From a checkpoint of a small mixture-of-experts model trained on Wikipedia.
Experts: 96 GeGLU neurons an expert, a shared expert of 128 neurons.
Training: a variant of Muon for the experts, 9276 steps.
Below are experts of layer 3 (counted from 0) of a mixture-of-experts language model. Rows are named router (the router's row for the expert) and show model dimensions 0-127. Each number is 128 + 32 x the weight over its row's rms, rounded and kept within 0 to 255. Numbers have three digits each.
After each expert's rows: a language model's description of what the expert responds to. This comes from a sample of Wikipedia text that the model never trained on.

# expert 21
router:164092156113124080112103189103116135158156180100116143151143066092183140107143140120105119119105182117157182163076067123145107155074107099163121157124172114163141136161083133144100118087138056117129114179111120155117127146106072102081137175179113109098132169123135129128148148103107110114153117106143106098147164180081143147172044145173179177036161192160135155213113115151118208119125
What it handles: Short syllable pieces inside words and foreign names, notably tin in Palestinian, ten in extended, and ma, mi, ru.

# expert 32
router:150073097104102184130123122142182121132131156170121083087140147071071071112172168082198121142176112152085151135126110176140164144186106148180155165103127166126135104161110109124083184150128070116154104138129105135131161094094151127135137182129173173101089168194096145100160183151109072107133153129056120100127113093144176163167118116117177163156135126150132156090174130087131143187136
What it handles: Single letter a and other short pieces ending names or words, such as DiMer-a, Liby-a, Dhanyakatak-a, Tenter-a, often in non-English names.

# expert 24
router:166082124189158195181088128157173165151174084174167094179069102162120193086119124126114118088139090164088147158091143171167111144152086181094124164119105161162109086166179100159207132135135175080145084117126105150109109094131141139094100107179167091131085184159151074108169153106086127118186173091150137166131093154137167089146108084130125167152137121185153168127164103134126149123091
What it handles: Word-initial pieces, mainly car (Red card, carries, carbocations) and bo, mo, re, trans, Do, Cor beginning longer words.

# expert 23
router:185126055166077135178113147142172102165186106170177109180080150074132165102118148128091131092165167174061108145118097185112116132158096092147175119103072147098166101087179092110172127141124125105145121127076113171135132142161104133167133098193095126084102149146126124120167167146094087116151132070170088177144100133094090130127137141105127151154080083181129171154171085168100140156114
What it handles: Periods, mostly decimal points inside numbers in tables and statistics like 92.57% and 13.68 m, also sentence-final periods.

# expert 28
router:147160177158123099098089096119124156172134139171165070079088207161119149078165119107126132117083106164118129116149130153158140082089098105057181108079101139108145162151069121146117128160153138074104091149158146124108151083143132111045139069135122074125119157128184168079116189140122121131146193082126054133108108114101090101127087118200158152134091135151082123131125135080125104152187
What it handles: The adverb suffix ly or ally after adjective stems, as in separately, mainly, domestically; also as in increasingly, and Ca pieces.

# expert 38
router:176119090119158119128142128063121160098117111165194176141113119108133104092070119128101078138136123204132078118105102163135155142110121142115200087070115160139109161178150157114093154140132179128134135116122134141149119099123138093062076157095099079114128155161116138135143148144121115169123135128076144114136110172108164098132157178102125136099106162148111097151154176192156163039092
What it handles: The word-piece ad and similar inner syllables in taxonomic and place names, such as Cic-ad-idae, Can-ad-ian, Mirda-ad, plus gin, leg.

# expert 52
router:169130109171140117155113106134159168138144145158142113156110091150138068087094162131108092102154071160159185182142140151119140101171113068099150118108098138144155186125145107158097142135133174079172098124167178177158135063161073207164150089175102094144104186129160131160174172150100119125175168115163157150144090153164130168126139103148141153146119182144164147156095117167112120141145
What it handles: Lowercase word-start pieces like p, c, di, do, and mp mid-word in contemporary, employed, Olympic.

# expert 19
router:149138200120124105127115113128125156180155126180118098142109100119119133091114096115133162106081182150061164189112135157176133116163126150110160158113165125121138190122099097164144177137140129067149107147129069148134122097073134146086123143141110128168092188108140071132126166140099164079132157096165139112092089150126178156141091076169127159191149188151117142186138103112165120171134
What it handles: Short word-start or mid-word syllables like ma, pa, ti, fa, as in Frontiers, materials, female, basic.

# expert 62
router:151142127116154153179097148107154112140153090146123102194077074104108078080102173139144153088157189182161158088131106166154103161124098079144185096114147175164151120117143083124135152151142163097114090118178146164146147094125107165081155160168062151101097174098185135122151164130100163085129143100140164099127116143153144113123142109116146175105137099157162182168138093169129138157148
What it handles: The letter k or K inside transliterated names and words, such as Chu-k-otsky, Uzbe-k-istan, Cree-k, Ran-k, Çan-ka-ya.

# expert 56
router:142191131065143173184112176108118080094152091131149148136128132162085153139113104172096116113103131150131095108185184145083155174098133121166137086114109103133082079210134121088115134149118141123160123193123166145095154105101142139082093101114178190105128134116109088186143087117144133081151137125114153164068176190156159101115132153117149123164096079117120139123183179128118093093079
What it handles: Capital first letters or words opening infobox and table field names, such as Time zone, Line, Municipal, Votes, Buddhist calendar.

# expert 3
router:178075112182159156161093155168172156140162104172132085088085092114105143083059155106117135096120139179083117162089155176137147129140084142108164134093093162158151144106177138153157173107144154083171080108109139193142070114138117180063117135181157090103088173166160083115161087129083081117172173079138147155125106178165164101091153113091132169143116078185172170156110132193153158124119
What it handles: Pipe separators between cells in wiki tables of sports results, elections and standings, plus semicolons in flattened lists and line breaks.

# expert 30
router:143109194158190186141117058144132098151159170172141082147131142158192117104105079133151172116153119177099179201130090167086104165157121090126076183089116195179131143124161130137139097102149148063081100123146087166130123077093145163121091172178162173067110178132146162116156062093097134088156144105125115111114105123116175150133129114100119144123124181154102157067122145133095157135145
What it handles: The piece la and similar le, les, lo inside names and words (Vil-la, Nicho-la-s, rep-la-cement), plus small numbers in tables.

# expert 31
router:139141149135097172174103137192162075133118118115146106120120058129101100113175126107067147089082166140130066120108093138104059171141108148108093094122216168142184087168150151098108143094190160099131112190096094148055099146041157188147165166132123178171125139097099109165158129153097137140149157095151118141143123093172137145144181137154171150135106117165165113155156121178137188152183
What it handles: Math markup symbols like \, {, $, _, ^ and "frac" pieces, plus "fe" inside effect, effective, few.

# expert 18
router:172116070161107185125106120171179098138150121156156114095100077182070126103096092087144089066151168173177128071100125150137128128184090120093135102097108160143157047168169189105095195140163190107131096185122144151064140147129153124112108097164071138110090181074167097182135123138100102131127123110141142126142131120092121110094147150165153164138149092152146155117106179117106153127113
What it handles: Slashes, hyphens, dashes and math signs joining numbers or units, such as km/h, ISO/IEC, 19–31–8 records and −, ×, ~.

# expert 0
router:031115152184100102159128140139069166157088084147136149159125103130126152132072096123159116109099173102123172079138123133154120101132204099155164147093151152170116140143167107141160178151111136129132121098093088106127170152122105178135079109129145082152117156160123110166101158151211097177120124130163160119141156058132109157152119125165082109123134186074138111107105149134144127137182
What it handles: Line breaks after headings, list items and table rows in structured articles, e.g. after ==Regular season== or "- 6 goals".

# expert 13
router:139119133149132115098105122171075114149091134143152134156150177035135133103151185128121120098173115083080153175121116120120131169111134124065170139112135117093174131143125124145147160138104080152086087106103142144102156130157139168173135080142080152132114063105100131119144121088134191139102134081110159112161173100158118110163141169183127167117104145140138111087095150122129137097151
What it handles: Linking words after a comma or noun, such as and, with, by, or, but, while, in prose and credits.

# expert 16
router:133130132151162073122122103080175138106130163103162131104127161140092099156118079087136084135101124090127117130159187126205090076140128126107143126102107131096097120105097079148120086115164141159146169131100155121144150117135134162168151182108158135162082125100170140068103128171151118146185147137101113096127103132190148119168105175169086113130056159094120084130163080122132048163142
What it handles: Word-internal ver after a, as in average and Forever, plus re, gre, par pieces; also whole words year, time, week.

# expert 5
router:125145124100132115114095174111155092155171129097161164069121125174098142149137167093106142126182207130083180077104133107125111092150099123051053141173140171156081103137147139124074117100144109075100053119140133144100151110127115094143108091139210143146090166150137144091139134081095131176126139115060186155082113115131233102164108153076089155097093089135166181097146130121123119152135
What it handles: Word-internal fragments like ar, on, r, ron, ard, ran after consonants, as in Chontal, Parma, electronic, typhoon.

# expert 51
router:103108114194098117161132156107124067143060168139091112137085140147111130099122126169103121135117081136150143070107132138164185172089117123122065165169126164107107180128110163130104119106137090083075186087058152162156117115152144173104144151124065142087093157101166138140163141152069106135141161079128139190149126174164031076141202146090123173099110117131136112098097158144135160143075
What it handles: Suffix pieces like ate, age, ated, ating ending words such as undergraduates, cognates, average, and op in Europe, depopulation.

# expert 14
router:052093079181093102155143138122121110179103134117092143085118119106125153146122162122163163127178135137124150078098146081116188094164129157145147152176089135056123078073144168168103132169158149134098097148163081150139127101114157081110145113121148146162142102117147103195125095075130173133147138097140158185131109160125155131097120125181086122184086139141132078149108168095110186109142
What it handles: Sports-context tokens like goal, team, medal, coach, pen., the ft of listed heights (6 ft 3 in), and stat-table numbers.

# expert 12
router:174144114159151168150089151191173197124131135165186103085104110128105132097116128165149144114128128143085125097118142164137116088151086121093153141091083132146139113115195160119159090179159092101187113106126148169137066151099133122093142050169203084146088079128163148101112161132092126146109142099147132168135090176165164093121148130093096157134088098152133131066137142098120156098101
What it handles: Mid-word nd, ough and rom (blo-nd, A-nd, Bor-ough), plus table bars and words like was, from, when, though.

# expert 41
router:079104134158108107152100136151175166137136189102105128154127088129090130081041167091112095111203117092144093109113128125117121135132146114145016117175089149058147113113135140123182130065102117160096171113114104159130135158148181094099156116111057141150088179136199130124097213129108092071068159111126102111084164146102086128126124134104134163166112196153168166078155160171121137095162
What it handles: Noun endings ation, ations, ion, ography, plus music and media words like album, song, Music, as in PlayStation, Filmography.

# expert 60
router:142142132160121131186108147197149171142134193161170091125090117184105130105138140088138166077131091159186126092086119128131126133188098148169174128136146126137163134155137156144175134146130164125157080125118157172122094124120049152087105127180172077103096141134108111097137114087103085130174162118118134182205118180142121124173109138096086165147063124159145170153170154176092114113153
What it handles: Inflectional endings ing, ed and s on verbs and nouns, such as design-ed, Batt-ing, stand-s, Buck-ing-hamshire.

# expert 8
router:082092121118191095152118094072139109118156120132123123182109103093115104070163092151103103137115175195119071152111095124129105149141104129151129152125144124135098095107117134127115143144095137103094065033110070167202112116178108172168085104119176130148143182099104139084135113121115178124147156117121176146113093115140116093110141087113136165138119103135124137112123118189072104088091
What it handles: Middle word-piece fragments in proper names and words, such as Ty-ne-side, Gat-w-ick, Ty-pe, play-w-right, plus capitalized War, George, Street.

# expert 15
router:153135198051145191101110093138137172191093116146119118175114137111114133145101095091169127104159135126109144186130158147098164172184095118095148106123146124089127140118104160118178117157154138105148071121212114141076193153152148170132150120141130167121101138197138102145152154101122148107124143122166136116142177124165159194093084145135150148111163081126134168092096161099129107097106
What it handles: The word as in phrases like as a, as follows, plus introducers like include, including, See also, It.

# expert 10
router:185075099182102153093078124158130131131169108150181124163101106084131146082155131156176200085116150118129128108096179168149197123166091156186137183121132113144165169143099142085200136092187126090151087114155087144103099138098060167143181140149128143129099150141135093113129181115104115138134146140152098097209120101151147174142146148135168173129151072160138139152122178157143178159142
What it handles: Short vowel-led word pieces like s, is, o, ic right after M or Mun syllables, as in Munshi, Mission, communications.

# expert 48
router:118173189141158082166080121074143112134148117132193091141081168161110081074099092142055142139098098195132114138122131190143131132094077127049119176117158164083099145097074127112133194119081106067189145129150098156185118100159086121178106143169106126113131154082097136098178148159103180137173116102175146119122091100151102132116151093117111151132093045151067152163097108114096124140160
What it handles: Syllable pieces lo, mo, co, bo inside words and names (Cey-lo-n, ny-lo-n, B-lo-od) and apostrophes before possessive s.

# expert 42
router:155117077081173118152113136176145108091154089148164118094108095161118089111130129096183118107130090188143112114125123146143150112115149176093120120097173156157067090172162075170147085169136187076100104144110156136072106090095124140113142150123154112102125138153125155108133140098089214094082124086075148147136111164138074105151157187097108139121128136163200117142153107148187133125097
What it handles: Standalone small numbers like 0 and 1 in score and medal tables, compass words North/South/East/West, and sh in Marshall.

# expert 57
router:170160119210146182176081163195160149107150103153175076146099094081120145099131163104113128136111141153150099083125117181122080096086083182106111131091089142120098094126173128100145117140127177082126082128162170156124119128107100075111151135180181113099090152093133136107206161143084148123167163087099161073096118167122171188137136131099121184100130094160175183064132137127160121166123
What it handles: Lead bytes of non-Latin script characters such as Cyrillic, Bengali, Tamil, Hebrew, Chinese, plus accented Latin letters and some equals signs.

# expert 37
router:099163171124146122146138170152177137143045143155128121125105172152120130177156120120143164101169136136095157130138103093108130161189169123127136159144092099132185128108128169079110121106084171220166124120157124154135124099128184135146064166129122101167125137109133148159174063094106121128172146104169179133097125123154172122094155137128121114127112170141141151111142106128082159152208
What it handles: Word-internal or ending pieces ed, ce, le, ve, fer, as in recorded, annexed, apple, vehicles, scenarios.

# expert 22
router:166108121152157150177103086155178153157163179164158089146092089155130146095119148137106138095087168170103132165116123158140114125138105178164167080137183162109143167128144062090160160096167151093167088143134109179135155151131045125150169158162080165099092191124154124143154121092095074152173153088131173162130124138182170133129149113175161161138129132163114177165163132114123124148146
What it handles: The syllable ha inside South Asian and Finnish names (Abhayadev, Juha, Omaha), plus word-initial Ha, She, Sha and the.

# expert 49
router:130093143147138154166133137106121139107149157156156077181148172088135144116175180116104118083170118134179187091116080156134076139115089074090145178161170062088127164108156131125119080131149083121069085078108083130098094161141128147127105116136173091111136122135181118212170171142098120079137114128200131075139175128122131114090157095189091163133162152148111143139105082144116119154141
What it handles: Numbers after hyphens or dashes in scores, seasons and ranges, such as 1-3, 2005-06, 7–5, plus table separators.

# expert 61
router:182119120137144103152078127084129135154129184175106084133075169175128131056113083099154172086152084098080113097127124143138122137174085132189151108129112154110146157152126156135186109140122129103151067126127115157174135142137088168078165106149117139140088135123152130099095094113108083100150161095119114171153130122098115097104101141087118176138132088166123149091056123136087112110171
What it handles: Word-final "y" and "ing" pieces, as in pottery, Egypt, replacing, Meetings, also "ies" and names like Tyson.

# expert 17
router:116105186090117102094155118180041077170101104133123187111103123095109166135128082129149130110131111141112104173186110143138140099185160107164115155101156119076178133148169201143085149162138138134104096137083150119140176127146121174171093176081135054118089175111091152112163069169173125141147136157086144089160187095160075117107106151152126153139104125127142164072141113201141155103114
What it handles: Commas ending clauses or following introductory words and dates, plus plural endings es and ities, as in However, Injuries.

# expert 20
router:157114131137166089097082090164171108163141138173146124147078132164135122097141147136107100166086145156155160111126114135096166081152063110095140114099076083141090097161140124104208122097110157097137081108126138171138126116176087110062115181145069088165092178153120117119144141151106090155165160090152082078127144104163170100176163092128177149142175100150097194138105096159132128159093
What it handles: Four-digit years and year endings in lists and tables (2017, 19-97, 17-57), plus hyphens inside compounds like up-to-date, co-creator.

# expert 54
router:110175146105117102140171132112131106081086083137172207186173122164102176149144125112088106147154134068178141109105095129121131150127177106173155162090128120122139108186147145167121080146117122198117169059129173127115172167144173103138111123127170117129119081142117148128152096122158135084160050121124098089065156105134138135174078113113132108088167148139032090152087119171135165072108
What it handles: Word-ending pieces such as ted, ated, ence, ized, ified, ist, plus full words States, century, California: impor-ted, simpl-ified.

# expert 59
router:179139125138156134182116173151166070112179154170145092121085085087123112082147161140096088131140178142122104152098109172164125101147086162146162137111132131166102156141162158143114156154135124081146075129069152163086084176112084169083119117160198085125096137150109056093174156136085070189156163095143151156130136112148155171172116115210138157136101174160163148150091122194124131140143
What it handles: Capital N, both alone and word-initially, in table country codes and abbreviations like SEN, FIN, ISBN, plus stray and and spaces.

# expert 63
router:162094126163164168162097144152165159146175178172163085118093095088081094091100139156090122081121076163123113132092102175166107135159079170081147115123126160124166140119186084130178124135175158088184075130102150169131117112084098147137116140173155145171090167168144100095146150089099117095188152102125171114105109156158166105141144098159146171145095186152168160172070153159078173151152
What it handles: The unit m after numbers in athletics results and heights, like 77.32 m, 50 m backstroke, plus words starting with m.

# expert 55
router:168177195163151177147122160129120113144179160169140130098110119106150108085137139153056171105117093155111134154116093185113187152163104103098134105059111165125105143196199149124156160106112152087174092150087127140176156072102151095091118131165151138077092153156126055082156083087104108096139144088107162132134123180190173121134179074110136156099134127168210131135114153144060174161116
What it handles: Pieces inside proper names, especially "or" in Llorente, Lorraine, plus table pipes after numbers and capital initials.

# expert 46
router:134150084151071157122169103191153171107071100158056127152119112188109097114159078115139142113079102110176148145119159127129113168147113149091160082152110156137172126116126112150085147133172066132077099127134124100148100177119110140140134160100175096092116131123138154116074109150132093122135145133138096062100176103133112136119154112153160147095130167120158073104074123188110153095101
What it handles: Closing parentheses after birth dates, opening parentheses, line breaks, and == heading markers in biography article openings and section titles.

# expert 36
router:150080143109120167091114071145113144156152148159076096169134150140094103093148143156071126126126168166137155139100127196118065134134082151089181165158118136150107117140136128130118115171096089141176197168114105129149130085157111040120159095104109075116080152119144146073133116151106160069111165095156153091172186183196199154076118108114166150094140090139117134150121186106115134187084
What it handles: Accented or special letters and endings inside foreign names, e.g. ö in Lödöse, ı in Günaydı, ø in Aasebø, í.

# expert 53
router:141127137117100131093114101100170097081202147115075163096178070194109168119200175175114117107097096105183093136101156157071179049127103155127133094121138097110139105111144086164097118190139138104155163120052106129139136137139093163177151110095142098084086155078162186091087123105134124080138132111111149114149118103119091117149100143129134117185083122144095130153141159126128126127045
What it handles: Words in institution and place names like University, York, Africa, International, plus word endings such as Mongol in Mongolia.

# expert 43
router:176127118183165185177084169152174115124169111173190087101094092130104132081115164110124126086117119183118135163089118171147132166129074178063158123130118169147153102141147115159198142155160157076158078151077105166130141125119117153091118142180161158130084178162161078110170148150085067113161177092109125177132103143162165126118156133041139182150118127166164171170115115164121147092146
What it handles: Coordinate digits, question marks in tables, and function words like in, was, is, in tables and prose.

# expert 27
router:197140096091095172176131149074174102150074130175111144174093161105182120104111047123167123104181070137177087137160166147152153120133095149160175147157133153129139121120103147149159116131086098156109105100125197164119141106120103134122169141134097191098108178115122097120134172048121089097175167137121078106125141153127109147120146118083085152100138176126169135076090068076129054118112
What it handles: Colons after infobox field labels like Spouse:, Label:, Height:, and dashes starting bullet lines in biography and profile lists.

# expert 2
router:119141141156153120165134165125086062096160124152169114181129106140166119102163163103095109094099116166174095097093131157135141120096091093085162090085100067154138105186190128152060139165105103140162162162097098140040096164093147107105139156169158148115158092134150170121159174123150124066093135120095088115114090160105166106193090177161139113122137175146141191185090109104158129129132
What it handles: Digit pieces inside long numbers in tables, coordinates, census counts and IDs, such as 3,09-2, 36°32′, 4-20, and units like km, million.

# expert 7
router:132127106155098123167124123151126148142138143142089253149127116113089135144116150086122141186111164157156142103126144132131125078143192137106083157089163151159093166089143116159176153116108116132185141123091149101100125139076159116157144041143076140120163114148087082130145166147194134175158134164165109200105136197129081110153148141136079116128070142093113133088083079125126094129090
What it handles: Line-break tokens ending table rows, list items and infobox fields, as in "| 71 / 350 |" or "Elevation: … m)".